Weights of a small mixture-of-experts language model, trained from scratch on English Wikipedia.
Size: 8 layers, width 512, vocabulary 8192.
Training: a variant of Adam for the experts, 353M tokens.
Below are experts of layer 4 (counted from 0) of a mixture-of-experts language model. Rows are named router (the router's row for the expert) and show model dimensions 0-127. Each number is 500 + 50 x the weight over its row's rms, rounded and kept within 0 to 999. Numbers have three digits each.
After each expert's rows: "gets" lists some tokens that make up at least twice as much of what it gets as of all text. This comes from a sample of Wikipedia text that the model never trained on. Tokens count by the router's weight.

# expert 1
router:473487573423474476583538535495525475416461444532488455439438557479465469484524562526492520492583458523495456466416637387489511627517402512461415519500537513472574486462557493520523554525486475483453541530543497433417574445468511511543514498467498427520493429498539549515491496564470488482576489539569488495450510441539546521524494531534553518463523578549531456507516557450424506453500
gets: " |", ".", "=", "\n\n", "|", "'"

# expert 9
router:458476525545491506497521516548546452454553467561485428433409478533551523505510549518457428494478447466506518494457517423527518655498412496563502529494479522520597405504559518566424447495495452450487569482466461516470569472470470484494534536469488492573414465418557356446564480483482456442500463568475473443493465468461427396493537518509495488554520500513468517493408438391490543450461
gets: "\n", " the", "=", "–", " (", " The"

# expert 14
router:546447561401443572482505501547531507464456358580466393458546483486532526518538560495547506507492476513454475485493555490447540601508495438482548464423437576449520566535506491643515425506507501487536543529483547470425593495500546597494450450455483474449423542470494564501448486465376552561557552540511517419386495503369471460478485596515531535548459525517440425544450487441466645468465
gets: "  ", " =", "0", "1", "2", "5"

# expert 5
router:457478547528532453420429450443542475494587498517489452391452544543513488407495547570495521512486511503460457452491566499468474647510421535409470509504471622466517505560595424506560481450473555485471479520483525569497541548432575528566554488496566442497422443462565450489568491525457586567542446522518515430535561400432477515508472496506476485536498418529539450525481487489528502508539
gets: " of", "\n", " in", " to", " by", " on"

# expert 10
router:477465587382515484590566529475556497462475440553554455501453531480501455452582577455529468491471525511496446447425546482456516565477536417475489536460466457417520530559587509465554573566441456480580495519532561475401461549503534502531484576529577585417574391437504495492535514447465577483595503496574465487468509515485498542582460459473444509531486579532423490491451512467483577408532
gets: "-", " \"", " p", " co", " R", " W"

# expert 6
router:498483461591511512522478579496496445533480462535556427464503513590504488414522585469583413542545413523415488393439522477467614493563459462462338542508497547458471475561503483582490489524537430453489563586495458461520545446468504513533525597499486522519417501486517470483550472498508547456504457515495415428449598454476478423578544520592431509458493513524485444502535503373457517479486
gets: " the", " a", " The", " his", " an", "The"

# expert 0
router:537544554466589412567558505548497473434479413614486433466512546494467470548562531459464464494499481497437434513536535508524449546474483433485458532494550533417495545455479555609430477561514566558484514511508553465381586534419623512542539530490541539494427537445595444489501466492472488449612471418491479424413511570465456474527523479593498512606513470528410476541497502482480552511434
gets: ".", "ti", "c", "f", "g", "ta"

# expert 3
router:474485471474504432480524530585575443460556475520449355450469536494535480503574513470498398502498486480466425541443529452444482542509429452532512524509503544457524477539579562554525493443475478473440544479574508469429537485443572505528473548527510518512496476565520418581491423492487494476561504512510462358474475461532413482500536544510577464566504500617552539490573485539497630474506
gets: " and", "|", ".", ",", " |", "\n\n"

# expert 8
router:484509527396455531454599617622586455467476445528414525483465561595515509434488578458544445512464433503516476507492572535493544725525444427505574508525504585503499461503383465556463456535515501550336550547414517552464531475475557571562499523483544569390471539553520457616443423486471429571531461541483413452389500534433466529522448579532555435431508539498424495462419530508473533484541
gets: " was", " is", "a", "t", "e", "i"

# expert 7
router:522454486467542542574517530560499496421477473500459358437508467524543527482474561571512545566493484419531449471457530512528535557525451501435504545526512512506477493476478474719516572489488503487450566541560577421417529507536544564605483517543485514395462464472532395489484481537540475512537522494579483535482505551444447494526405446525393543550570570564523497570561489511483545486472
gets: ")", "\"", "ion", "ing", "e", "ation"

# expert 15
router:494447475505498391475515547532553527476492494472473354436569521513515519515499496522565437479472530519550423591442449446461609506539477456464562441543463490512540563536609570559508453418518539426493575489570618478503535526428586486453565463486469447447430387526499472496497474515486527440567498590504524477409570521388488513545488547509543449519542513434447533453546512451482518516470
gets: "s", " that", " and", " as", "ly", " it"

# expert 12
router:401489423545503485534481384496574443520524493522496352507474571396529498429454567499512481520521547421527491581532520500454482586561477466443478542541504584440511495516509550539506529565497482478501566526553488420471565463488572547517531524514525603482513437613479497481511513482522450536491496499537422437423467455454510492493557451537373501532447510558413579514512466403481475495534
gets: ",", "-", " (", " a", " -", " –"

# expert 13
router:498509490511480434508465543539476431518577497598471403516540515477564491483477511542541440498525525392508511485503497469500496667552460560522502452432666506482476457505567507503497556528459500515425549517432560429433520582463503559516502471593510579471533465555495425513376502477491527586517619494443446460448567512439508523581473502477482430466354458522555561542428485492564557463540
gets: ":", "-", "\n", ")", " (", "°"